config.yaml
d_shared_expert: 0
router_score: "sigmoid"
norm_eps: 1e-05
positions: "rope"
qk_norm: false
attn_scale: 0.125
parallel_block: false
init_std_o: 0.0
lr_mult_up: 1.1
decay_fraction: 1.0
doc_mask: true
train_tokens: 348600000
steps: 2886
Below are experts of layer 4 (counted from 0) of a mixture-of-experts language model. Rows are named router (the router's row for the expert), down (a neuron's output weights, with its number) and show model dimensions 0-191. Each number is 200 + 30 x the weight over its row's rms, rounded and kept within 0 to 999.
Before each expert's rows: a language model's description of what the expert responds to. This comes from a sample of Wikipedia text that the model never trained on.

# expert 14
What it handles: Prepositions. Prepositions in running prose, mostly in, on, to, of, at, during, after, before the, a or a year.
router,263,264,254,181,230,229,214,230,148,145,187,228,152,216,264,198,219,188,203,218,180,225,163,190,219,157,153,183,162,191,217,208,204,249,198,193,201,201,142,256,208,210,221,233,184,214,201,230,242,194,201,193,231,213,193,243,170,241,167,176,202,217,179,256,225,176,214,187,192,198,166,205,253,150,183,212,179,151,206,194,202,204,203,177,178,200,166,222,227,160,223,160,229,193,177,245,214,168,200,172,191,186,200,226,189,187,172,234,118,197,203,235,164,144,169,195,138,227,228,178,205,233,144,168,222,194,196,178,234,164,181,174,195,235,206,188,273,186,137,187,196,207,224,260,165,212,186,184,204,188,225,206,167,200,196,189,224,133,222,202,154,229,196,206,214,228,165,247,243,200,207,139,187,156,226,222,213,172,206,206,219,217,189,185,198,158,196,213,152,126,170,184
down3,226,233,222,211,207,223,200,214,215,195,155,189,208,178,148,136,178,178,214,172,224,241,134,247,181,193,244,161,192,189,238,265,233,170,177,198,172,193,190,215,191,175,160,166,155,192,175,131,206,220,184,226,134,203,114,145,216,205,185,196,227,194,213,170,170,184,218,251,151,164,174,222,224,258,173,168,216,212,221,146,235,215,166,230,220,208,176,220,181,198,224,194,194,164,222,164,143,171,211,200,204,271,161,213,188,184,231,199,196,233,206,175,215,185,212,213,159,196,204,217,200,249,199,155,229,179,226,207,200,232,252,267,255,199,183,218,218,255,244,221,229,198,205,171,221,205,232,213,186,240,216,218,215,211,232,224,218,203,268,232,206,178,203,208,180,217,188,218,174,162,159,127,222,204,232,170,181,182,207,219,274,221,176,206,214,173,158,198,195,187,199,225
down4,214,203,152,167,172,184,208,205,186,146,142,196,159,203,261,227,241,202,148,134,181,204,186,178,159,210,228,195,181,155,186,155,168,207,184,208,152,181,195,133,201,246,180,210,214,190,242,206,208,258,151,269,238,218,174,205,174,192,196,220,207,178,152,167,174,248,197,155,233,183,146,192,215,181,202,180,199,222,198,186,252,175,236,239,168,221,191,180,220,238,220,189,222,210,178,176,222,200,185,222,224,180,199,190,231,151,242,213,184,208,214,180,222,219,242,190,191,227,196,197,154,150,190,222,191,212,223,161,189,184,205,177,207,155,198,182,220,192,136,180,190,273,165,210,254,213,211,206,175,201,135,257,176,205,163,195,205,186,187,127,182,233,217,223,178,177,155,192,188,221,176,162,200,268,172,236,193,186,233,207,223,162,224,250,197,192,221,216,182,280,219,235
down5,225,180,153,178,174,213,256,211,216,180,261,193,181,207,189,226,227,190,169,153,178,222,185,229,212,209,160,141,144,187,157,191,235,189,197,188,163,150,225,206,259,182,141,221,176,233,189,226,165,222,195,213,198,196,166,183,168,182,186,172,173,153,263,152,208,252,232,228,178,170,225,232,192,230,238,239,199,201,250,159,206,137,182,189,213,184,182,182,190,259,212,142,193,212,133,190,213,196,214,210,198,222,200,195,190,197,232,244,212,213,131,221,261,195,191,183,210,256,227,185,216,165,200,220,175,250,258,193,210,171,181,221,226,147,219,216,210,195,185,273,211,215,188,203,209,236,205,195,217,198,190,162,184,203,201,172,214,253,183,232,165,180,139,226,150,197,205,180,164,221,143,219,180,251,171,240,214,188,219,252,154,194,243,175,187,222,200,190,229,209,221,159
down6,247,182,171,223,227,185,217,188,236,251,172,239,183,210,267,243,191,210,211,207,163,156,161,204,158,258,198,246,194,181,186,223,173,189,204,202,193,193,184,186,215,226,211,172,225,221,174,190,144,221,143,214,222,178,222,152,243,169,234,182,269,230,149,223,192,216,211,202,265,217,165,191,186,250,217,223,153,206,217,224,170,184,167,167,156,194,190,172,166,225,175,254,251,193,185,173,167,195,136,215,234,202,238,154,191,209,199,213,214,188,223,169,207,212,174,236,240,230,242,152,240,211,141,162,202,220,229,188,213,192,234,207,171,207,249,221,174,199,190,242,178,196,178,223,204,220,175,255,183,203,199,234,191,179,198,206,227,173,262,191,201,218,179,197,196,144,181,153,190,224,203,256,161,199,254,200,162,168,200,261,211,229,197,163,126,216,241,197,204,163,164,173
down7,200,190,203,209,249,245,196,255,198,196,131,204,215,151,176,199,195,174,227,182,175,207,218,194,183,191,221,225,175,228,208,193,210,227,221,173,170,158,230,180,230,163,228,226,201,199,241,202,179,145,146,210,189,210,259,131,177,209,158,131,160,171,208,162,241,228,199,218,187,225,157,175,173,189,201,254,252,189,194,176,172,201,210,189,253,174,229,236,224,183,220,186,207,244,227,230,190,208,177,251,169,188,207,196,256,220,120,216,180,277,247,162,242,170,241,144,171,213,177,194,143,212,217,233,193,212,149,202,208,209,261,245,196,208,215,202,207,234,204,227,174,183,190,211,219,179,217,164,199,224,157,191,238,172,221,233,233,210,221,154,164,219,210,249,189,196,196,154,200,177,238,195,223,211,158,178,234,192,175,219,202,168,198,265,258,176,173,189,178,197,155,203
down8,163,165,174,160,178,168,193,262,196,185,184,243,210,226,244,226,190,202,214,129,207,219,188,157,249,141,200,254,193,204,208,182,142,213,204,199,232,198,186,246,176,173,208,230,238,185,224,199,202,214,208,192,232,236,186,207,184,239,204,185,222,212,191,200,212,212,234,136,220,238,202,233,207,189,233,245,215,122,201,239,200,190,211,194,203,171,263,226,181,209,240,204,197,214,212,171,246,229,191,170,181,216,236,200,146,179,208,179,180,179,183,259,212,178,211,194,199,151,214,136,155,206,177,245,221,226,210,150,224,230,202,239,218,199,258,150,230,210,183,249,208,213,209,173,246,199,170,133,230,183,210,261,219,155,195,173,183,212,203,207,212,226,222,195,211,187,227,255,221,240,167,177,231,182,195,200,179,157,220,187,165,180,205,126,174,256,226,185,112,228,213,209
down9,200,224,196,199,138,197,194,207,182,192,147,234,218,190,270,215,249,196,225,210,243,224,163,222,200,172,173,229,253,134,180,227,220,259,192,160,208,180,189,218,172,174,221,211,226,192,144,214,234,176,235,139,215,242,216,209,168,225,220,212,239,168,163,190,185,182,191,176,162,264,190,203,184,197,204,189,178,186,196,186,165,174,221,182,205,194,232,212,215,195,194,173,199,166,233,137,194,196,210,195,166,138,231,186,229,159,207,163,204,173,282,116,223,197,176,216,162,148,219,242,242,191,224,195,183,166,181,192,243,186,193,208,175,163,158,123,193,187,191,165,226,195,216,239,154,254,174,245,162,161,203,268,177,169,154,194,201,193,236,236,245,212,178,184,226,195,192,230,198,227,183,230,230,189,182,160,132,201,214,164,189,212,185,199,173,229,219,182,196,220,188,207
down10,162,232,206,235,217,192,267,192,203,193,216,245,203,221,169,205,194,225,244,199,202,213,190,204,190,214,240,248,211,158,191,175,171,171,223,216,203,150,208,155,164,197,146,180,179,239,173,237,217,214,197,209,204,160,203,278,193,303,199,214,192,237,173,238,162,196,152,175,203,202,158,191,209,234,232,207,208,186,245,262,173,196,189,163,213,163,198,146,212,189,218,227,233,229,243,241,215,170,242,215,252,197,226,255,137,195,184,235,227,147,188,180,168,184,197,172,170,250,233,176,189,245,216,155,145,222,169,201,197,187,232,213,229,146,192,200,230,214,191,214,190,156,236,227,229,261,191,176,204,207,158,158,211,203,215,253,221,272,190,174,199,169,201,197,194,172,163,211,197,239,201,194,196,255,228,194,164,145,220,214,155,222,202,195,185,191,179,176,163,220,178,183
down11,220,165,202,148,192,218,251,229,189,193,164,188,231,221,225,185,232,236,190,180,196,219,191,215,208,214,227,223,201,200,145,225,213,137,171,180,197,208,144,195,215,158,208,208,273,222,227,248,236,301,192,177,202,184,174,166,230,188,183,191,149,215,222,192,234,195,154,190,181,243,218,190,217,201,184,159,237,206,168,189,206,229,239,203,229,231,189,157,183,176,213,202,155,191,185,153,170,189,219,228,201,202,254,150,199,215,198,235,195,216,211,129,204,204,156,142,170,216,143,229,207,196,245,235,170,200,188,175,166,199,230,212,184,152,271,190,202,212,204,216,236,243,227,191,203,246,253,179,178,157,194,156,217,245,232,295,214,230,219,231,182,155,151,213,186,158,179,133,231,171,192,238,224,216,200,231,151,217,197,202,200,192,232,209,225,196,179,204,223,199,199,201
down12,178,266,204,204,149,172,187,205,205,243,216,212,161,196,167,160,172,175,221,135,184,194,196,234,172,167,243,228,220,203,194,218,212,166,197,248,184,174,193,217,180,176,203,190,177,175,204,260,191,209,160,133,204,221,206,166,272,210,185,254,192,215,199,201,177,134,190,185,131,238,219,257,224,191,214,159,181,212,234,232,175,218,211,161,183,184,176,192,249,158,188,200,202,164,187,158,179,205,215,145,157,167,230,197,201,194,219,180,221,233,210,210,161,232,209,144,212,160,212,218,260,205,194,226,186,223,222,205,221,196,223,145,146,218,162,250,246,154,194,192,204,226,167,196,284,242,179,249,155,174,253,219,234,233,169,238,201,162,192,210,256,207,227,197,191,214,197,189,210,166,190,166,214,216,186,241,138,215,209,214,232,256,232,186,228,186,221,212,207,184,224,191
down13,269,185,212,217,172,207,213,204,143,175,200,189,228,184,189,220,260,196,183,178,185,220,161,219,207,248,177,179,151,267,169,176,170,166,235,245,240,193,167,207,203,210,203,245,158,207,216,228,232,256,225,166,187,257,226,204,228,210,225,213,175,178,202,155,191,214,225,201,204,208,216,197,195,243,247,201,228,151,260,200,220,171,130,164,142,211,124,217,197,169,223,213,218,196,202,216,217,211,218,176,214,162,232,191,217,230,205,163,236,213,258,223,150,203,191,212,164,277,184,204,189,240,200,218,269,184,169,227,236,197,218,208,246,150,214,199,213,156,159,180,156,193,162,185,183,234,161,189,210,209,198,211,167,237,196,165,178,129,185,214,197,190,226,180,162,236,214,203,175,167,240,229,210,227,157,161,174,230,128,175,198,214,158,208,205,190,167,196,198,195,220,231
down14,177,187,168,196,215,185,189,204,202,167,245,157,234,220,185,159,254,207,169,157,143,171,204,160,170,165,125,243,168,204,199,229,217,183,195,202,192,225,188,208,195,239,209,145,207,205,209,185,224,228,172,164,152,149,222,226,201,168,170,226,206,247,172,199,223,174,244,198,197,250,170,177,185,180,214,233,264,224,172,200,175,201,163,192,188,261,201,170,191,184,154,230,230,170,136,223,192,176,217,205,190,148,243,196,183,203,219,213,199,217,183,230,187,180,249,192,272,180,195,166,225,172,193,265,190,112,168,169,225,208,163,175,186,227,249,192,149,217,180,200,156,205,177,191,188,185,264,191,216,208,197,165,243,165,162,186,172,155,207,229,174,173,234,186,185,213,143,168,206,148,197,182,223,183,212,179,200,204,172,203,247,240,199,184,221,215,247,180,141,245,182,168
down15,207,181,217,233,206,193,241,187,155,141,157,182,194,218,211,228,214,199,161,217,188,184,131,225,200,215,232,237,240,203,177,236,167,195,208,147,202,213,208,217,190,247,197,187,167,190,167,214,185,191,249,191,179,210,194,219,216,147,150,212,176,239,225,228,201,215,212,172,197,208,188,222,159,185,191,154,188,186,191,231,194,212,129,124,220,130,147,203,194,201,181,197,178,189,205,171,161,169,219,200,235,211,239,200,165,227,220,251,167,257,134,134,203,159,225,198,220,194,167,170,217,227,192,246,159,195,183,212,195,228,225,237,197,189,155,149,228,265,213,113,176,201,152,206,164,147,168,197,239,168,206,225,268,192,203,215,201,242,217,212,185,168,142,227,184,188,237,201,201,216,153,238,217,188,260,209,165,209,221,174,219,179,213,219,210,210,159,204,206,194,249,198
down16,190,238,197,173,184,195,195,203,216,206,183,208,233,159,207,207,197,213,145,195,177,226,219,201,198,219,209,228,180,208,221,165,208,200,259,194,255,196,201,168,275,222,238,204,218,229,240,193,191,228,238,199,221,243,180,173,180,190,231,227,181,124,216,183,213,174,217,204,195,182,230,149,154,207,179,194,194,216,163,170,148,192,163,179,219,163,198,221,233,237,195,283,235,174,165,211,225,194,187,201,171,191,225,142,210,177,152,215,241,186,180,215,179,188,261,250,217,169,183,217,157,196,199,211,163,222,202,223,190,262,207,167,203,201,142,130,162,248,188,229,212,246,166,185,230,185,225,188,119,206,200,232,243,153,191,244,186,196,213,176,267,136,202,191,180,180,194,195,197,236,178,200,169,230,181,139,232,157,182,240,201,236,236,227,210,181,143,193,173,225,255,196
down17,191,224,196,179,211,188,175,240,179,209,175,191,206,165,185,172,205,204,228,216,203,209,171,160,201,181,208,160,189,162,164,177,197,181,194,185,186,258,192,216,216,236,169,143,151,274,281,165,163,214,197,207,205,185,224,205,192,245,202,137,227,129,176,174,263,257,219,217,185,209,180,243,154,152,157,198,227,219,212,245,178,196,223,185,177,205,262,161,197,214,219,165,143,256,173,191,182,206,189,186,185,204,217,271,181,190,215,163,215,127,181,199,212,207,188,235,213,151,131,199,241,219,133,161,219,183,195,224,173,179,196,172,214,223,234,166,187,186,203,198,163,188,203,193,217,159,204,155,235,231,165,196,171,176,276,217,158,175,201,229,159,183,214,170,189,158,193,223,220,215,154,191,171,188,186,189,182,208,167,194,198,186,199,182,205,240,235,168,160,195,219,137
down18,130,156,185,185,187,184,136,187,179,212,221,211,287,193,182,150,153,206,188,202,162,197,207,161,190,196,194,232,198,204,210,180,211,201,158,197,248,177,184,201,230,194,142,182,199,171,197,200,171,243,211,229,137,217,195,202,190,220,137,190,215,243,200,182,220,210,259,257,209,151,201,175,165,242,180,179,209,162,176,252,213,210,215,187,211,202,166,186,190,188,174,175,258,192,202,166,197,222,191,226,196,208,167,198,177,173,214,156,261,255,199,196,270,188,146,215,203,162,226,150,181,177,200,208,219,235,219,129,218,198,201,152,188,186,178,171,204,198,183,189,212,185,224,183,221,248,203,199,183,190,145,176,164,199,199,270,163,219,197,219,215,189,201,220,205,180,198,267,148,233,211,208,141,208,205,240,151,210,139,216,200,159,161,203,210,123,179,197,161,210,167,164
down19,190,214,234,233,192,251,241,186,270,171,156,103,206,156,197,236,181,204,199,226,249,202,203,189,230,180,191,237,202,170,234,197,218,250,201,236,177,242,218,220,209,252,228,232,194,251,186,218,191,221,209,256,171,195,207,265,200,208,217,202,228,195,169,206,195,228,205,182,208,190,238,224,238,190,237,235,199,146,226,177,163,164,210,192,222,224,245,198,197,165,211,210,184,197,166,223,144,189,237,182,207,195,195,211,193,191,219,200,219,182,220,202,192,172,186,167,166,222,221,198,208,192,178,157,166,198,227,182,241,144,197,251,219,193,228,240,236,266,227,156,296,218,148,163,179,184,211,203,183,236,204,236,234,191,196,192,171,187,255,221,135,147,178,188,262,199,161,185,199,175,216,137,230,159,180,227,186,266,237,219,181,209,198,219,166,166,199,204,200,167,178,186
down20,151,150,228,163,148,169,157,198,197,189,237,210,243,170,170,176,217,229,184,180,200,183,200,176,150,260,198,177,201,174,129,212,222,220,142,221,168,207,248,219,194,177,176,165,216,186,213,238,210,255,186,173,125,131,202,243,137,157,219,204,199,230,254,262,236,162,191,216,161,189,189,229,165,171,190,205,202,266,220,196,210,183,172,178,268,186,206,204,186,220,227,174,154,225,217,201,205,151,227,160,208,191,208,191,232,172,164,236,229,191,203,196,191,204,222,212,212,192,149,178,186,180,182,153,270,213,200,210,258,241,217,213,235,183,188,175,235,208,239,211,203,175,202,227,221,245,199,176,119,234,174,225,199,229,200,226,197,192,193,205,180,212,203,225,186,184,179,157,192,198,161,218,252,207,197,220,227,190,214,146,209,157,206,225,187,166,125,223,203,211,224,199
down21,177,230,217,221,189,208,225,249,192,206,215,165,167,180,196,172,172,200,150,174,209,172,187,223,250,210,219,204,231,192,166,263,153,177,219,139,164,238,217,189,203,233,197,186,211,177,139,156,245,221,243,181,168,222,217,214,240,170,179,186,185,181,173,176,220,228,176,234,200,181,186,222,156,211,221,216,163,237,175,238,231,220,183,215,181,182,209,279,219,236,173,237,257,247,263,201,190,233,234,177,240,209,207,158,244,225,198,175,208,170,190,171,215,191,193,204,231,160,200,199,174,175,184,221,193,270,266,191,179,204,215,227,221,252,152,229,150,163,197,235,198,179,170,202,211,225,199,219,200,210,165,192,201,154,192,104,213,188,187,182,247,152,260,218,248,170,240,181,210,178,255,196,257,237,189,180,212,224,195,184,195,196,218,178,203,266,197,162,205,208,221,230
down22,154,232,248,208,211,212,183,233,173,149,191,209,216,164,165,157,251,240,237,224,171,221,184,199,154,188,194,170,177,197,213,248,198,174,176,241,224,185,185,201,274,234,178,236,203,225,216,207,226,175,164,229,232,195,187,203,176,165,147,206,196,177,190,162,152,201,135,261,228,188,193,193,184,244,231,200,215,223,176,169,151,228,205,258,217,214,207,250,207,211,231,188,206,219,182,171,174,203,225,181,231,184,182,173,213,179,240,199,224,202,203,230,184,238,199,213,164,208,239,233,257,217,203,216,208,242,217,200,204,213,178,237,192,227,186,174,216,196,181,264,206,204,221,216,142,226,215,242,173,205,226,219,217,162,121,165,246,146,146,227,202,172,150,273,211,143,198,193,213,165,225,174,197,195,180,203,185,220,275,203,214,243,180,239,238,245,211,135,196,156,174,192
down23,227,216,196,137,272,184,187,136,198,216,226,174,175,223,201,192,171,199,162,182,199,201,205,180,188,230,231,230,258,137,254,215,189,249,173,221,176,174,175,198,184,230,186,202,196,215,132,197,155,220,248,158,194,198,250,256,195,187,195,198,215,216,174,211,173,258,226,249,186,213,186,257,231,130,205,161,127,255,189,185,203,225,198,225,202,233,206,189,187,185,186,149,192,202,150,217,179,213,172,236,242,225,217,221,205,197,167,220,203,178,249,222,181,183,201,210,209,234,184,231,212,201,175,176,169,208,211,185,201,184,195,174,154,183,242,137,218,249,203,250,184,185,166,168,197,211,172,215,230,160,179,214,181,174,125,177,207,178,169,214,217,189,172,235,183,199,177,195,218,223,187,211,287,232,161,205,185,201,223,197,239,224,168,252,224,221,225,289,201,188,205,191
down24,154,223,189,195,187,239,209,243,182,240,188,170,198,229,196,235,223,181,225,222,172,195,239,230,204,193,165,219,197,173,229,200,195,224,175,231,208,179,185,237,156,183,214,256,183,265,208,189,236,181,204,191,241,206,187,241,210,229,231,265,149,227,174,237,222,183,175,181,260,226,226,233,125,195,184,176,178,135,215,216,164,178,196,177,230,240,240,172,218,146,161,211,237,184,234,201,174,206,177,212,205,155,151,201,260,175,216,191,172,167,242,211,161,206,284,251,156,187,178,238,167,210,190,217,247,208,231,188,218,208,188,163,189,211,248,175,193,218,172,202,198,223,207,223,147,231,202,172,205,243,207,196,228,176,210,197,260,257,191,205,211,206,155,162,228,187,215,175,183,217,155,211,199,184,198,151,198,249,172,160,175,187,137,198,220,219,223,139,202,200,179,271
down25,189,217,158,254,198,198,174,190,208,206,191,241,224,153,142,246,186,220,161,242,168,186,234,182,219,195,207,241,235,187,246,194,215,190,230,195,201,195,194,231,252,191,167,203,197,144,183,200,184,235,197,141,250,258,199,209,181,156,193,212,238,180,272,242,256,166,168,219,233,212,189,203,237,202,238,223,211,229,218,204,206,157,182,194,180,196,241,156,177,212,216,250,198,210,203,183,256,233,228,226,191,223,120,204,232,177,209,211,251,220,210,241,216,248,226,182,201,233,245,171,216,208,165,214,257,207,248,262,242,221,223,178,198,186,230,204,180,195,223,223,256,177,266,203,206,180,164,229,207,168,153,236,197,172,166,172,188,247,265,154,160,184,160,225,216,168,209,249,187,204,181,221,186,160,177,235,193,190,176,185,173,216,213,174,191,229,192,234,243,172,179,192
down26,169,200,213,214,211,162,178,197,203,198,218,139,163,226,201,210,178,140,234,198,165,185,200,182,220,227,218,187,151,186,126,243,189,206,192,161,218,229,172,182,188,201,235,209,222,193,199,196,232,240,223,198,162,257,170,198,195,231,197,161,176,200,143,228,209,147,240,181,191,213,199,211,216,191,204,196,214,209,205,200,243,185,220,195,174,164,219,147,176,159,173,205,156,209,252,188,195,212,170,208,200,196,190,219,142,237,115,204,240,154,164,210,177,211,248,224,193,202,127,184,133,225,243,150,197,165,186,253,234,280,210,205,235,195,228,167,189,197,250,196,147,216,219,233,209,196,225,152,207,243,220,181,200,242,162,249,211,193,183,212,226,250,200,233,169,202,223,216,231,210,181,240,226,158,204,182,154,209,201,155,191,218,192,104,204,171,207,214,216,209,166,238
down27,225,159,248,189,210,194,223,228,183,205,126,255,217,187,195,209,199,146,192,154,215,144,215,220,163,189,198,178,173,179,237,216,183,174,273,186,173,164,240,220,189,249,177,233,190,213,213,225,207,240,201,212,192,234,190,243,223,219,189,192,166,183,227,210,233,229,231,236,161,247,211,201,197,210,245,197,194,216,170,131,192,185,141,175,162,176,159,179,147,191,212,159,188,224,193,215,186,203,217,207,199,186,164,242,254,219,165,204,200,212,242,182,243,187,172,263,223,221,203,266,189,174,159,212,206,171,192,162,214,181,247,204,160,227,231,183,271,142,173,206,143,196,192,233,216,172,181,188,187,161,229,218,204,238,213,174,239,211,242,242,172,208,161,213,256,219,174,219,240,175,235,227,191,198,190,161,182,204,227,176,204,198,228,204,235,180,205,189,280,189,244,137
down28,148,177,185,198,242,207,181,219,219,248,177,194,217,177,195,255,243,197,221,237,188,186,182,218,208,169,133,210,270,192,176,181,224,225,199,210,224,189,198,234,206,216,240,145,223,192,207,229,166,178,247,267,172,181,205,239,190,176,216,210,231,189,227,229,216,150,158,194,172,248,250,187,255,224,238,227,223,228,193,205,185,194,218,208,204,225,175,251,197,172,190,186,229,249,198,182,213,234,185,177,164,247,216,178,187,170,179,271,245,182,178,266,224,211,163,220,185,193,176,117,224,188,223,203,215,279,198,258,167,246,204,144,155,183,129,194,207,207,169,175,175,220,215,202,226,204,214,213,210,162,183,196,182,189,285,163,186,204,167,201,202,216,222,203,140,165,173,203,197,186,222,160,151,195,244,179,185,228,206,184,203,240,203,209,155,221,200,187,205,198,247,204
down29,222,204,240,197,172,235,209,192,246,251,203,204,206,237,213,193,223,177,221,194,152,210,152,143,174,173,220,235,182,185,121,193,183,222,182,170,226,231,240,187,215,200,179,147,205,270,163,264,165,212,224,188,190,211,213,188,220,188,209,153,216,172,240,188,146,147,190,192,143,155,206,238,196,190,219,214,225,212,180,246,186,230,213,182,205,188,179,192,210,229,260,187,145,199,213,194,134,140,177,200,210,157,186,269,150,165,191,204,176,237,196,208,227,169,176,256,230,179,181,213,209,211,172,200,205,147,209,233,153,209,230,237,171,172,175,179,215,150,186,162,220,252,163,209,208,195,180,186,213,164,173,231,213,151,200,216,243,174,213,213,226,229,179,230,144,197,229,184,195,201,216,200,263,225,218,150,207,163,248,230,224,204,239,182,158,169,221,231,164,232,220,176
down30,215,207,182,178,210,231,175,238,224,191,228,210,252,229,276,223,214,217,159,145,187,218,192,228,200,216,210,186,188,205,158,205,181,212,200,205,252,147,175,251,216,194,241,219,220,245,233,204,172,205,259,178,180,142,258,184,183,230,229,215,192,247,198,238,209,207,171,188,199,165,116,182,164,196,206,223,238,233,164,213,249,211,233,193,185,207,261,196,195,178,245,223,272,209,216,170,204,179,161,238,231,191,200,216,196,214,233,162,164,213,213,202,236,192,167,199,211,171,224,128,197,211,190,188,182,208,199,157,221,198,238,138,211,167,241,200,190,224,208,218,170,175,214,230,201,215,175,173,204,183,221,173,154,174,183,223,233,208,234,206,207,149,204,205,183,171,213,207,204,263,193,173,142,224,170,246,222,248,259,210,122,207,236,165,172,240,183,256,183,164,171,233
down31,191,214,161,203,261,183,218,181,236,212,236,142,254,206,222,235,260,192,176,182,199,209,218,234,237,169,184,238,198,172,189,184,292,204,168,192,147,180,215,220,242,208,203,248,224,173,253,187,211,194,259,156,232,230,203,204,123,224,203,233,217,163,215,224,167,158,184,195,223,268,177,175,185,213,164,196,194,190,178,188,214,182,161,206,154,191,172,198,222,182,249,162,170,225,232,189,234,167,189,213,221,187,178,276,173,166,168,172,200,157,206,181,221,206,170,240,188,172,213,212,211,210,188,168,126,195,242,247,197,175,209,171,248,223,203,178,187,257,200,184,178,216,189,199,164,175,228,196,179,172,207,202,164,176,128,222,177,231,187,225,274,223,224,195,142,192,222,220,229,193,177,212,199,216,176,244,194,242,214,195,214,232,221,196,207,198,237,176,263,189,201,237
down32,219,191,200,228,147,193,215,198,167,232,160,202,261,241,223,184,217,198,204,200,242,225,189,184,210,205,172,221,230,213,176,181,177,238,178,162,247,231,157,223,176,204,186,252,261,173,199,181,184,213,200,199,191,174,207,180,188,228,232,260,195,165,201,185,248,183,155,172,156,175,192,217,143,219,211,205,191,164,238,215,201,220,231,221,193,200,193,271,207,172,191,184,190,212,206,224,205,208,198,200,247,182,216,185,220,223,191,181,231,218,188,158,212,231,238,206,276,160,238,141,209,271,277,234,201,221,159,187,200,261,152,200,222,153,175,212,179,163,201,167,212,148,208,188,240,151,211,181,210,237,172,177,178,198,195,215,216,229,195,246,174,209,202,196,230,232,226,127,193,241,191,234,241,187,146,177,207,246,210,242,168,176,145,267,190,172,220,191,247,174,143,175
down33,241,175,280,216,163,185,197,158,202,168,222,202,205,194,198,215,253,206,194,221,174,251,255,167,209,230,189,201,203,113,196,231,223,177,161,191,208,196,188,175,203,236,232,145,202,202,170,157,217,159,173,205,183,219,187,220,186,181,163,206,189,206,192,260,190,203,239,166,139,190,208,214,208,200,181,174,226,219,182,191,202,186,217,179,174,171,231,249,165,190,215,192,186,176,196,208,187,214,234,185,183,193,190,213,186,126,174,178,211,231,194,172,191,191,179,261,214,109,180,258,223,199,175,168,189,202,180,227,173,192,190,147,214,239,213,117,241,185,183,181,237,150,201,164,168,228,182,179,235,228,220,185,183,254,229,199,222,168,211,219,177,224,219,274,191,164,212,205,192,150,212,262,178,204,244,171,259,242,216,242,189,226,239,250,221,174,233,192,164,247,179,195
down34,259,205,205,184,183,136,207,180,161,236,192,166,195,234,196,193,120,211,188,165,198,184,249,224,228,197,193,223,171,222,181,193,165,223,204,227,179,165,192,164,170,191,163,219,176,213,175,229,245,247,210,186,221,213,237,238,241,162,229,199,189,262,169,186,209,180,243,192,183,229,181,156,199,200,168,153,245,227,187,215,135,167,210,256,198,221,241,222,109,195,203,192,180,226,172,250,205,259,158,252,244,211,225,137,258,195,189,197,216,161,243,159,220,227,215,266,172,231,205,182,220,262,212,167,238,209,190,186,174,231,208,225,138,183,202,212,156,195,173,215,150,234,202,187,222,192,198,230,248,203,148,227,228,167,232,209,219,205,230,206,162,193,214,198,216,123,174,205,232,194,200,192,194,240,196,199,205,179,195,192,186,208,202,233,177,173,203,197,201,152,212,226
down35,158,183,159,173,221,214,179,231,180,241,242,209,232,223,224,225,209,225,210,167,223,178,182,182,204,210,192,219,239,183,211,219,192,195,210,207,202,164,205,180,236,171,193,185,205,235,179,224,179,260,240,199,247,211,179,203,201,205,301,243,120,195,196,175,197,180,191,170,274,173,188,188,191,158,201,171,184,144,157,201,192,200,199,185,203,175,221,164,172,231,206,155,184,257,206,215,161,229,199,194,178,194,166,195,234,247,146,225,153,151,191,176,194,134,159,200,172,243,106,168,225,189,198,220,197,217,203,219,171,206,222,176,234,190,244,142,232,233,168,257,207,221,207,161,169,188,179,148,196,174,174,196,174,228,208,183,178,211,217,221,241,215,200,204,185,197,208,188,218,193,205,268,178,147,162,203,212,188,170,159,182,165,264,237,177,115,221,197,216,200,197,214
down36,161,209,173,234,180,149,185,170,201,219,212,211,175,235,233,194,168,196,171,204,216,218,203,206,150,210,196,202,156,230,239,211,207,205,219,123,248,208,223,219,188,210,240,236,185,177,196,224,192,201,168,234,200,192,220,132,204,253,138,168,205,212,257,243,216,269,152,178,209,191,193,136,184,195,186,154,179,186,200,193,209,220,230,207,196,250,220,211,196,207,184,152,192,278,166,228,177,201,170,224,165,180,260,173,183,163,234,196,230,193,196,162,205,183,188,236,202,198,201,168,226,173,184,150,210,229,184,181,211,147,214,208,208,172,187,182,155,229,226,177,137,265,159,189,188,205,160,165,270,210,237,177,226,180,167,175,177,195,195,207,179,274,198,129,231,152,179,201,224,213,160,251,161,185,187,218,234,189,202,121,205,193,198,207,159,206,223,183,188,190,200,233
down37,282,225,229,140,225,209,219,249,181,204,235,166,178,181,241,224,231,252,220,219,179,171,207,173,233,217,191,207,234,173,257,224,146,232,231,208,187,182,222,202,162,196,225,219,162,174,179,243,242,174,159,174,187,195,166,201,149,164,187,178,138,212,202,179,203,173,226,265,213,233,191,190,188,202,201,215,178,192,209,225,162,206,210,168,214,191,152,160,234,190,209,235,200,189,211,213,219,185,169,240,193,219,209,171,209,150,193,225,189,193,189,186,167,221,149,194,158,224,239,175,206,193,203,155,200,165,232,262,238,180,148,213,211,198,152,92,215,201,200,165,202,210,197,186,180,205,190,210,242,187,195,182,197,133,204,152,203,195,210,178,188,164,181,211,231,189,203,183,182,213,167,206,157,192,196,178,265,264,123,181,215,210,180,236,240,260,242,178,224,183,237,155
down38,220,219,201,163,223,195,171,201,213,229,231,191,203,233,203,214,147,207,228,198,163,278,196,238,133,224,231,235,199,162,204,193,239,187,199,211,210,219,168,179,279,246,254,200,176,237,213,175,224,121,159,176,178,215,205,157,186,271,225,212,170,230,180,215,194,152,204,273,191,182,176,184,219,194,199,218,165,196,250,147,207,208,193,195,179,152,188,238,206,200,187,170,180,188,216,204,272,213,188,153,193,171,224,152,173,183,201,224,204,209,216,260,181,223,194,145,231,202,268,185,203,179,222,197,204,160,244,174,228,173,218,153,203,218,200,165,182,224,179,198,237,218,265,188,219,237,227,196,185,220,158,148,210,195,199,220,216,152,227,213,139,228,171,145,185,189,208,205,190,192,191,152,192,181,245,152,186,179,174,195,236,190,176,243,190,251,152,194,189,212,210,167